From a checkpoint of a small mixture-of-experts model trained on Wikipedia.
Size: 12 layers, width 128, vocabulary 8192, 27M parameters.
Below are experts of layer 8 (counted from 0) of a mixture-of-experts language model. Rows are named router (the router's row for the expert), up (a neuron's input weights, with its number) and show model dimensions 0-127. Each number is 200 + 40 x the weight over its row's rms, rounded and kept within 0 to 999.
After each expert's rows: a language model's description of what the expert responds to; "comes after" lists some tokens at least twice as common just before its tokens as in all text. This comes from a sample of Wikipedia text that the model never trained on. Tokens count by the router's weight.

# expert 4
router,248,181,190,269,143,158,163,106,184,186,220,140,135,177,199,181,205,193,134,199,197,237,201,149,215,230,220,224,248,246,294,214,211,249,102,203,185,238,185,229,182,238,150,162,181,172,219,201,236,136,220,146,117,208,231,149,187,242,191,186,185,155,179,177,229,249,126,185,215,240,191,133,151,200,149,229,221,185,144,277,166,205,204,196,277,217,133,246,213,202,206,179,252,187,214,235,230,243,203,197,197,251,244,208,220,157,187,282,226,199,89,208,246,178,150,124,199,231,193,192,136,209,203,231,183,143,171,181
up17,188,143,134,172,182,145,179,178,222,267,223,217,194,215,230,198,187,261,128,268,181,251,173,216,192,218,256,221,210,230,232,224,230,144,230,170,234,172,203,201,281,190,172,259,187,265,226,209,230,139,226,233,138,174,172,179,179,175,250,255,205,263,152,218,273,209,204,193,149,208,181,226,192,236,181,159,137,283,255,271,293,136,254,186,236,181,150,121,179,140,179,192,231,242,235,188,150,203,149,245,191,168,207,250,174,235,217,244,244,250,159,209,247,220,161,183,179,204,130,182,215,189,200,131,123,194,169,150
up18,267,245,178,243,166,249,188,217,229,160,156,197,186,265,186,176,206,167,228,255,210,200,223,210,242,219,186,173,186,134,196,169,263,219,164,189,217,170,245,220,237,213,228,215,157,192,174,246,156,178,229,154,184,180,119,187,256,255,262,240,139,261,164,276,230,232,231,278,173,253,220,233,181,217,163,222,240,234,221,237,196,134,117,189,196,219,146,223,238,212,118,227,223,235,180,211,184,156,236,206,233,262,233,213,245,237,236,212,208,146,136,266,250,71,180,154,194,222,180,200,217,129,182,198,247,161,134,153
It responds to: Capitalized first syllables of personal and place names, often foreign, after commas or "of", such as Ka(zakov), Han(over), Ser(gey).
comes after: ",", ":", " of", " S", "-", " K"

# expert 43
router,252,139,192,190,206,163,159,206,183,190,252,166,229,154,208,227,198,261,216,181,278,227,200,189,133,201,267,221,181,244,189,147,306,179,222,161,197,269,156,184,193,270,164,182,117,121,172,197,244,196,139,169,165,219,264,157,217,213,265,182,165,212,101,261,200,167,198,208,235,242,191,169,140,156,207,127,157,202,162,207,205,173,163,176,268,213,215,172,203,181,181,178,204,205,225,207,240,260,187,190,212,216,221,182,171,241,208,177,139,129,117,222,176,214,111,173,171,196,227,254,166,177,292,207,225,244,186,142
up0,162,200,193,199,183,208,219,186,217,161,222,218,131,188,145,191,246,234,152,194,226,265,179,200,131,157,207,91,170,157,211,157,104,228,202,236,208,188,167,150,181,202,164,242,242,165,232,190,202,190,277,221,188,183,193,220,244,197,199,164,249,194,119,208,133,236,218,188,172,205,147,175,202,176,199,103,234,144,165,255,115,185,109,156,134,226,183,141,189,155,152,134,207,196,272,198,154,197,199,162,242,196,166,134,197,214,213,169,264,211,187,190,193,192,233,198,177,276,130,251,216,240,220,206,217,267,280,226
up1,253,177,255,259,146,194,231,188,229,251,261,204,79,199,207,206,177,200,182,225,194,207,216,272,228,194,225,182,183,248,159,147,239,189,262,232,219,241,185,224,143,218,222,154,246,192,204,119,198,194,178,215,181,181,205,164,135,256,226,206,204,182,201,270,191,208,183,202,174,259,153,234,202,141,212,197,200,280,295,227,247,145,105,193,183,170,208,125,174,226,213,206,231,232,194,214,249,257,256,245,188,206,240,206,242,149,274,210,154,136,171,223,232,140,135,216,190,104,142,162,224,212,204,221,236,174,257,188
It responds to: Middle and final digits of years and numbers, like 9 in 1956 and 0 in 2022, plus an i or ri inside words such as Offizielle and Screenwriter.
comes after: "1", "2", " ", "3", " (", "4"

# expert 36
router,203,184,144,253,209,112,159,130,205,209,157,184,210,76,207,135,281,179,182,271,191,241,231,156,214,199,202,221,150,183,252,188,236,183,187,253,174,229,191,244,205,270,219,164,217,174,190,136,221,123,183,189,187,225,243,151,232,175,202,219,168,205,149,188,174,252,132,176,173,227,174,149,131,187,104,199,207,196,152,275,180,183,164,207,293,256,119,241,214,185,205,151,236,209,178,252,215,211,205,202,173,186,260,175,173,197,173,237,146,231,104,196,226,192,194,189,208,236,207,162,178,223,284,176,153,213,207,180
up0,212,187,175,170,215,201,199,214,201,200,225,209,160,177,230,154,251,291,165,195,172,205,283,178,163,189,226,208,217,157,213,227,224,163,228,151,98,250,169,143,263,142,191,214,216,237,158,193,183,202,179,304,256,217,172,234,161,222,161,207,182,196,210,224,243,175,132,149,244,222,109,198,182,180,195,121,220,287,227,221,201,215,241,118,321,183,135,169,267,196,177,216,134,188,247,245,231,197,188,215,184,230,194,159,163,221,189,184,140,163,181,169,176,185,175,143,246,239,223,208,223,150,168,285,216,234,225,251
up1,234,205,180,230,237,203,242,187,251,232,215,156,217,130,261,216,160,207,244,234,217,255,201,166,242,247,266,242,153,169,231,163,164,157,216,169,199,251,228,219,149,158,192,188,152,211,207,170,256,207,232,176,299,213,238,262,187,263,195,215,144,226,179,192,189,113,202,172,186,220,173,240,186,263,249,90,206,181,242,303,295,268,149,267,238,174,220,213,286,163,205,257,197,212,192,183,250,216,190,208,175,247,212,265,177,194,197,165,198,207,179,193,174,172,146,235,230,177,167,165,131,182,169,167,270,158,205,209
It responds to: Short capitalized or lowercase first pieces of split words and names, like Sch, comp, Li, app(lying), S(achko).
comes after: ".", ",", "-", ":", " and", " \""

# expert 37
router,254,171,189,219,148,142,159,138,146,166,191,160,178,176,213,182,222,274,170,182,215,234,232,149,142,159,154,189,240,253,265,202,272,187,146,190,136,213,201,179,157,253,129,133,85,178,247,150,268,188,194,173,167,191,233,177,195,223,245,248,185,175,176,184,230,187,217,250,222,226,178,158,160,205,197,211,199,136,178,296,149,220,190,179,234,241,133,200,206,133,166,206,266,206,246,218,274,214,200,142,214,259,222,212,187,153,213,208,208,169,137,185,194,98,142,204,197,230,164,197,195,246,255,229,186,150,191,175
up0,210,166,195,172,152,236,176,192,220,205,274,198,190,234,208,209,223,218,201,254,208,165,253,226,159,179,200,134,163,235,229,153,178,122,201,244,143,167,97,187,161,172,180,213,239,201,198,168,244,151,118,247,222,207,190,195,223,246,173,234,199,220,80,201,130,214,220,147,191,163,169,225,183,144,259,198,192,221,231,286,169,190,229,184,214,247,205,162,213,152,227,162,186,182,233,309,216,183,113,173,260,215,184,222,104,251,216,268,199,210,179,139,180,128,224,186,142,179,234,185,252,218,177,254,170,245,215,161
up1,148,201,211,165,149,165,245,236,196,295,254,209,197,257,246,237,221,231,209,162,189,263,270,155,130,217,230,230,249,200,183,210,126,241,209,182,176,204,251,198,163,194,232,179,116,181,216,118,253,171,162,215,153,158,201,146,231,273,197,260,212,230,198,249,190,219,167,236,190,186,182,225,188,221,196,157,153,194,194,159,116,119,238,164,191,222,177,227,150,166,126,241,228,240,177,198,254,244,262,162,236,206,174,205,157,263,189,152,233,117,219,143,203,146,211,197,208,161,277,192,215,210,188,174,116,264,190,193
It responds to: Syllable pieces inside words and names, like ru in Structural, du in Educate, chi in Achievement, and name starts San, Du, Lu, La.
comes after: "-", " S", ".", " \"", "S", " A"

# expert 31
router,210,244,217,274,175,143,128,203,179,212,185,204,264,182,200,168,237,176,175,234,220,237,204,175,144,168,243,224,263,152,262,161,253,174,224,131,203,227,271,192,153,219,221,190,172,142,204,185,217,165,140,180,222,254,233,236,179,189,288,192,215,152,207,192,210,193,150,185,227,246,206,174,122,240,226,184,283,147,197,257,160,186,159,168,204,243,179,227,141,223,83,210,221,247,207,181,233,214,228,222,233,198,245,242,222,206,196,234,168,203,83,164,149,216,222,174,163,159,192,183,136,193,271,213,162,193,146,100
up1,206,178,214,188,145,182,211,175,175,229,164,167,257,152,131,207,200,220,187,208,153,134,209,158,223,209,168,230,164,175,273,237,208,254,250,99,243,160,201,209,227,203,193,189,187,226,253,197,118,162,121,154,202,225,257,199,110,234,221,138,199,166,139,193,253,230,231,245,218,254,163,160,175,167,186,217,236,159,308,263,160,241,205,207,212,238,169,220,249,193,161,177,173,225,163,212,211,266,190,218,276,213,232,131,215,177,173,211,251,198,158,159,174,141,204,253,266,182,220,189,266,236,204,291,140,181,179,189
up2,200,285,206,168,141,249,172,175,252,171,173,246,172,133,295,132,205,192,199,268,169,189,218,167,160,256,250,154,207,143,218,199,236,266,170,213,240,180,271,139,236,233,216,168,120,249,142,158,254,185,197,186,147,217,221,171,174,175,248,240,208,170,194,248,286,226,181,188,168,228,197,211,239,156,212,149,250,238,151,213,194,130,252,187,211,220,246,189,179,219,178,257,243,240,204,231,221,222,235,121,186,254,200,236,239,193,190,182,105,162,156,252,146,202,219,210,200,210,292,216,165,203,167,165,235,160,230,225
It responds to: Digits inside populations, coordinates and vote counts, prime marks, = heading markers, and infobox words like classification, Kingdom: Animalia, Coordinates.
comes after: ".", "9", ",", "0", ":", "°"

# expert 56
router,196,195,159,136,207,240,212,163,160,227,211,167,239,196,214,240,265,248,89,279,252,164,284,172,213,218,241,190,235,234,203,187,224,190,128,189,172,198,157,185,238,205,142,139,94,220,236,189,185,164,192,198,241,172,243,192,173,213,249,190,228,231,200,264,225,208,164,178,246,220,207,224,118,134,167,196,206,152,217,220,191,224,198,164,242,290,192,171,200,187,241,154,251,275,225,180,226,265,190,174,219,232,248,182,193,213,195,221,188,152,86,233,157,171,210,189,153,217,285,178,165,178,208,249,127,230,265,212
up0,178,205,234,174,165,196,174,154,191,213,239,246,147,252,119,110,253,219,151,243,236,177,240,183,190,174,154,229,212,189,226,196,173,254,256,73,153,175,224,191,183,255,173,185,163,172,171,195,223,178,224,134,167,188,278,213,199,190,256,244,206,163,149,171,214,198,202,171,233,205,322,183,254,231,205,160,143,127,190,208,222,211,152,224,186,237,208,300,138,179,204,289,184,168,231,219,269,179,270,147,173,196,210,250,175,222,184,193,227,170,149,199,214,180,173,236,138,169,204,185,176,142,230,177,235,197,246,160
up1,145,238,217,192,123,186,211,165,149,229,207,178,187,183,217,156,283,225,222,225,219,213,229,118,246,205,201,261,211,214,232,174,191,191,245,186,218,209,194,191,192,188,203,189,205,224,214,107,204,88,109,178,173,260,246,203,190,221,246,186,111,195,140,195,248,241,262,118,232,174,186,243,198,165,201,174,200,233,145,195,221,174,107,245,167,152,277,207,160,218,182,221,147,217,172,166,176,218,285,188,234,211,253,124,125,223,196,158,225,257,182,164,139,180,131,212,208,234,250,207,153,162,208,266,206,197,183,180
It responds to: Words and pipes inside Wikipedia tables, especially column or row headers like Team, Party, Votes, Total, Name, President.
comes after: " |", "|", "-", "\n", ";", " The"

# expert 0
router,227,202,240,217,217,178,210,168,120,174,208,195,128,203,241,198,262,229,146,216,189,247,254,178,161,221,200,190,210,239,246,196,191,163,205,143,200,180,210,285,209,222,230,126,163,196,189,133,246,97,212,254,241,197,288,187,160,178,214,197,190,126,164,206,243,268,132,169,199,224,186,186,184,221,206,206,163,182,198,195,172,213,211,194,302,185,157,177,174,203,170,156,179,213,211,222,259,251,163,201,208,204,275,222,132,183,205,240,183,215,147,268,168,188,189,173,163,186,185,232,111,130,325,296,184,203,237,206
up16,272,176,213,181,155,138,256,223,184,190,228,227,201,190,245,167,196,162,270,242,249,213,249,252,257,209,191,149,192,235,235,224,195,220,149,223,161,191,208,213,172,195,242,252,173,154,230,208,152,132,199,207,265,226,186,237,136,202,175,197,173,189,234,234,160,271,220,201,240,247,198,159,276,196,153,140,187,182,217,206,224,141,191,236,191,190,234,250,225,177,108,164,179,204,147,174,248,183,221,125,164,199,187,96,112,236,211,259,231,218,220,218,246,98,243,234,226,244,211,280,211,204,217,150,195,192,269,122
up17,154,103,214,184,233,181,261,130,252,176,252,250,159,182,195,228,280,277,164,240,178,230,228,151,241,198,152,241,145,132,232,137,214,201,192,172,212,207,114,184,245,184,249,182,197,199,227,161,123,244,224,242,248,164,237,135,194,192,168,231,128,191,220,219,110,255,169,182,184,258,207,268,157,220,170,126,187,213,174,225,171,191,197,208,187,217,216,175,166,255,189,127,235,258,231,183,258,195,260,187,146,195,236,215,238,163,207,178,174,217,181,138,182,198,167,133,205,250,265,161,167,178,246,185,171,200,233,173
It responds to: Capitalized first words of proper names and dates, like compass words, months and city names: North, January, Philadelphia, Summer.
comes after: ",", " |", " in", " and", ":", " of"

# expert 30
router,213,243,163,207,198,126,202,218,222,216,171,186,158,184,222,225,212,166,203,276,265,261,224,222,185,226,187,158,145,172,240,120,233,180,156,129,197,216,174,285,230,189,134,163,167,130,201,206,259,192,240,250,140,220,151,199,240,235,214,231,186,201,142,236,230,221,189,201,174,288,206,203,113,186,219,194,167,192,240,234,167,98,174,157,216,259,207,175,147,168,165,197,221,243,164,216,170,271,185,125,249,170,176,219,186,208,256,267,141,155,117,246,156,166,130,199,203,181,216,168,216,180,223,239,177,165,148,142
up12,144,184,229,112,216,86,195,223,205,218,172,184,242,170,228,171,234,157,184,180,229,185,258,197,165,261,124,185,184,107,151,197,148,185,160,106,248,260,199,209,214,239,202,207,182,115,171,215,243,233,226,211,190,133,222,198,209,219,161,164,160,201,194,220,201,125,117,226,192,192,198,232,192,217,165,215,230,157,210,190,200,153,214,242,172,221,203,175,227,157,115,157,223,111,246,203,215,239,189,215,251,221,208,215,214,181,184,206,226,188,96,241,199,150,146,199,271,229,238,265,262,156,152,173,146,224,254,197
up13,168,207,164,210,225,198,177,224,147,156,196,210,262,186,194,183,205,202,201,239,213,163,193,197,175,257,176,179,124,202,228,201,325,182,196,219,263,243,212,218,210,211,161,219,139,202,243,157,323,176,218,239,147,277,202,209,252,204,208,177,190,163,152,246,223,238,173,221,183,218,207,146,196,197,229,172,237,189,197,164,241,158,259,201,180,186,158,175,226,231,175,155,243,139,186,173,188,244,163,187,246,117,230,202,248,262,270,254,202,165,110,184,175,46,165,251,249,188,214,248,261,205,192,176,234,189,167,192
It responds to: Last digits of years and numbers in dates and tables, plus plural nouns like men and students, and clause openers like However.
comes after: "1", "0", "2", "8", "9", "7"

# expert 29
router,185,140,191,218,238,138,153,203,133,206,179,201,236,191,217,143,286,196,203,210,298,195,249,175,222,204,200,168,245,224,215,141,243,180,239,164,227,258,195,235,175,175,159,192,140,170,219,144,182,128,149,196,134,261,234,186,128,195,256,196,160,142,137,235,162,153,200,153,219,247,198,244,199,178,261,251,167,152,201,230,219,210,103,142,228,215,173,223,217,232,214,212,276,153,154,202,230,282,209,151,202,221,174,283,158,263,239,250,146,157,147,179,180,173,228,161,204,230,173,192,243,190,234,242,199,162,229,167
up12,184,152,236,202,217,261,252,130,169,222,229,215,238,189,203,147,203,189,221,197,282,214,290,176,263,170,199,209,239,221,165,195,251,202,168,192,128,286,242,226,92,262,234,186,192,192,224,157,197,176,168,285,121,164,232,187,190,179,186,231,171,209,156,185,172,182,207,118,302,236,183,237,188,159,176,250,195,192,235,213,140,175,160,178,228,200,238,279,231,188,160,262,279,149,208,175,211,262,205,125,199,176,231,241,204,236,290,147,194,178,176,219,200,254,207,177,226,183,202,215,262,238,196,216,187,205,168,168
up13,248,205,221,237,209,238,278,192,231,204,239,175,235,196,179,251,324,169,219,225,343,236,151,245,198,155,160,240,181,200,207,175,208,268,169,159,187,196,190,154,192,204,245,157,222,171,258,168,179,208,216,269,159,183,187,205,257,198,195,224,237,191,217,186,171,160,141,82,119,194,202,178,171,193,157,227,146,188,142,192,179,223,198,186,233,201,137,196,207,267,190,226,218,172,194,211,180,227,177,228,149,97,172,154,231,187,219,148,143,143,215,220,185,217,234,221,240,207,174,107,204,205,140,209,124,197,201,170
It responds to: Inner word pieces and year digits, such as Exterior, Least Concern, Christchurch, and the first digit of years like 1978.
comes after: "9", "–", " Con", " de", " Re", " in"

# expert 22
router,218,156,140,223,192,203,196,177,194,218,219,176,189,231,232,252,272,213,168,289,251,314,242,236,185,176,225,129,186,169,262,167,238,256,202,189,235,196,166,247,168,219,254,156,211,192,235,175,232,118,172,159,208,198,232,167,207,207,252,188,169,205,137,269,198,242,185,152,223,248,217,214,203,200,161,152,212,178,181,199,135,183,231,147,203,233,154,192,297,135,127,243,238,195,259,178,220,242,172,155,264,180,240,216,164,223,267,234,161,199,194,213,210,141,142,180,196,137,210,216,165,223,190,238,210,269,232,90
up0,220,207,228,178,208,188,163,138,188,224,167,179,183,181,162,217,203,179,211,186,134,211,259,246,186,267,141,150,247,226,154,244,192,148,225,261,209,225,192,180,207,259,119,244,239,218,209,127,208,171,181,205,225,282,280,185,148,224,233,209,166,244,190,232,147,180,165,165,213,207,237,122,214,228,225,206,149,199,239,193,205,107,215,244,209,202,174,139,184,177,184,187,267,176,202,202,214,304,189,141,135,169,260,208,115,218,265,191,224,193,223,205,186,318,128,239,166,216,235,212,127,190,165,192,138,241,205,212
up1,189,222,146,189,120,231,218,194,300,147,215,174,161,168,247,229,149,213,199,198,184,176,209,213,211,162,171,171,211,230,268,208,275,190,149,179,208,226,124,125,138,264,213,155,195,212,164,189,219,148,166,214,224,182,219,200,155,194,225,180,163,163,268,203,150,199,222,279,269,186,209,158,171,245,196,253,223,259,229,240,244,200,160,197,238,193,166,192,203,209,175,195,225,206,267,191,266,264,308,187,199,178,207,237,154,178,243,221,266,149,212,116,88,290,167,199,214,162,154,207,226,187,215,206,146,171,175,210
It responds to: Articles, possessive pronouns and possessive 's after prepositions, plus the ordinal or "original" that follows, such as the, his, its, sixth.
comes after: "'", " of", " in", " to", " for", "."

# expert 63
router,228,154,219,244,160,136,150,236,189,179,212,177,156,154,195,189,254,240,231,263,227,232,266,213,90,162,200,162,134,227,197,136,288,211,245,216,192,203,208,155,179,223,214,187,158,157,238,191,180,120,200,135,146,235,294,213,191,222,277,119,169,186,225,247,172,206,201,200,264,238,193,179,133,201,210,207,237,185,232,305,206,192,188,256,190,277,153,185,204,165,234,243,249,178,209,254,225,217,193,199,226,226,246,266,195,204,211,259,133,194,148,174,135,207,199,183,201,171,201,138,124,181,232,226,191,199,193,188
up0,230,144,216,210,259,135,268,142,250,166,252,180,208,201,237,227,280,240,189,180,235,203,189,163,217,118,253,158,145,143,215,226,257,162,219,164,268,175,189,233,178,272,251,186,198,215,237,245,197,163,178,186,148,212,263,132,254,270,179,246,216,281,204,222,140,203,176,267,207,200,190,227,205,216,140,244,190,202,183,195,118,210,123,142,191,212,198,149,192,249,195,270,178,154,286,148,236,250,146,143,162,225,244,184,199,146,196,149,166,155,205,221,173,217,178,212,256,213,153,208,209,172,235,183,172,194,227,179
up1,185,196,179,191,179,169,235,172,251,220,201,177,153,238,213,188,222,203,247,194,232,177,193,219,242,161,249,91,174,136,307,224,231,282,222,175,197,160,192,125,191,149,217,182,244,241,166,268,227,92,191,195,198,181,217,176,242,227,222,148,264,183,165,197,172,212,226,253,187,233,246,204,216,216,159,230,251,167,248,214,237,179,130,181,190,286,126,203,217,187,255,194,212,175,228,227,235,205,225,224,227,192,234,336,145,207,209,233,258,242,195,233,222,141,175,175,269,148,228,208,210,247,220,197,205,281,176,175
It responds to: Closing parentheses, especially in Guest(s) or citations, plus mid-word fragments in technical or math text, such as as-le-ep, re-man-d.
comes after: ".", "-", " (", "s", " re", "/"

# expert 11
router,186,230,233,202,214,168,196,148,173,147,216,101,184,167,244,207,234,213,172,226,239,285,249,242,167,286,231,168,133,209,277,135,245,132,217,150,211,206,223,245,264,171,166,181,143,211,227,167,208,168,208,246,236,256,283,144,206,167,188,207,190,164,185,191,193,159,123,184,231,232,153,262,159,176,192,220,205,157,191,220,187,203,159,187,246,231,204,238,247,211,122,186,179,186,216,161,277,238,176,172,248,243,238,221,145,165,194,266,160,197,121,230,225,184,186,131,182,185,225,216,159,176,245,285,152,151,241,173
up0,264,183,241,264,160,156,147,109,214,196,216,161,258,253,205,251,194,139,131,165,277,221,177,249,230,183,221,224,235,249,264,177,227,199,155,206,188,178,175,205,224,237,168,163,120,218,211,169,233,215,212,159,183,201,129,157,170,195,148,141,211,215,209,217,135,203,127,118,237,219,181,202,203,228,165,169,171,199,199,142,168,109,204,235,184,191,196,241,151,218,224,185,157,184,216,219,170,182,221,123,247,224,174,181,176,264,219,248,216,239,211,253,293,224,221,190,158,167,107,188,152,256,216,212,181,166,262,135
up1,179,181,202,212,204,192,224,140,173,190,167,175,209,212,198,146,226,197,230,184,272,234,157,222,235,276,118,162,207,157,188,119,254,213,175,157,153,225,224,204,188,263,202,110,249,185,232,236,154,183,193,208,175,234,243,257,243,199,208,206,208,202,181,223,206,154,133,171,209,176,184,289,134,167,189,264,173,182,178,220,236,201,190,269,181,211,210,177,308,236,124,203,165,230,162,188,275,252,106,255,205,164,159,162,135,302,267,259,208,186,164,203,241,202,232,199,232,191,193,199,164,266,210,233,215,142,211,183
It responds to: First names, and sometimes surname starts, of people in lists, tables and credits, such as John, George, Sean, Michael Douglas.
comes after: " |", ",", "-", "|", ":", " by"

# expert 46
router,224,238,246,201,180,208,264,162,217,196,215,146,121,185,198,144,255,199,149,177,284,237,248,201,181,204,202,221,149,245,262,150,192,231,131,199,194,178,168,263,216,174,201,148,186,233,253,147,222,150,212,214,141,257,300,154,203,198,197,222,186,198,212,153,183,255,153,148,233,248,168,206,190,179,132,199,159,160,169,188,183,192,156,153,305,231,134,216,233,240,170,204,249,169,187,179,213,277,198,140,239,257,247,202,189,203,189,259,180,173,114,253,239,138,168,140,180,219,176,224,144,164,243,255,185,190,234,179
up1,235,234,177,211,190,104,257,163,181,168,193,161,195,178,262,219,230,175,225,168,121,253,233,231,148,161,226,199,300,109,196,204,198,168,147,165,194,160,155,235,221,215,185,246,207,195,274,109,220,122,195,197,197,252,237,174,200,227,201,206,231,168,170,201,198,207,171,223,195,263,219,204,154,262,171,93,125,229,200,196,252,129,241,138,251,177,189,259,198,174,213,137,168,203,200,168,160,165,226,183,226,236,242,180,189,213,203,192,124,192,193,185,201,256,254,180,193,216,209,143,254,167,205,187,103,134,206,230
up2,209,232,99,255,218,222,157,210,255,190,173,220,166,137,128,310,175,211,189,223,207,197,195,232,244,190,178,232,177,142,187,195,211,267,185,234,242,260,252,210,233,228,215,178,177,178,250,277,204,227,202,245,199,234,178,146,224,202,229,237,108,251,223,205,272,252,159,224,214,265,206,187,207,221,231,212,252,219,239,243,139,148,234,202,189,264,160,267,169,178,169,237,198,182,214,207,252,254,127,194,255,253,227,187,246,238,205,251,280,194,190,241,274,187,212,145,242,167,203,223,147,195,119,198,178,211,142,186
It responds to: First words of proper names, such as common given names and descriptive words starting place or institution names: John, William, Red, White, General.
comes after: " the", ",", ":", " The", " of", " by"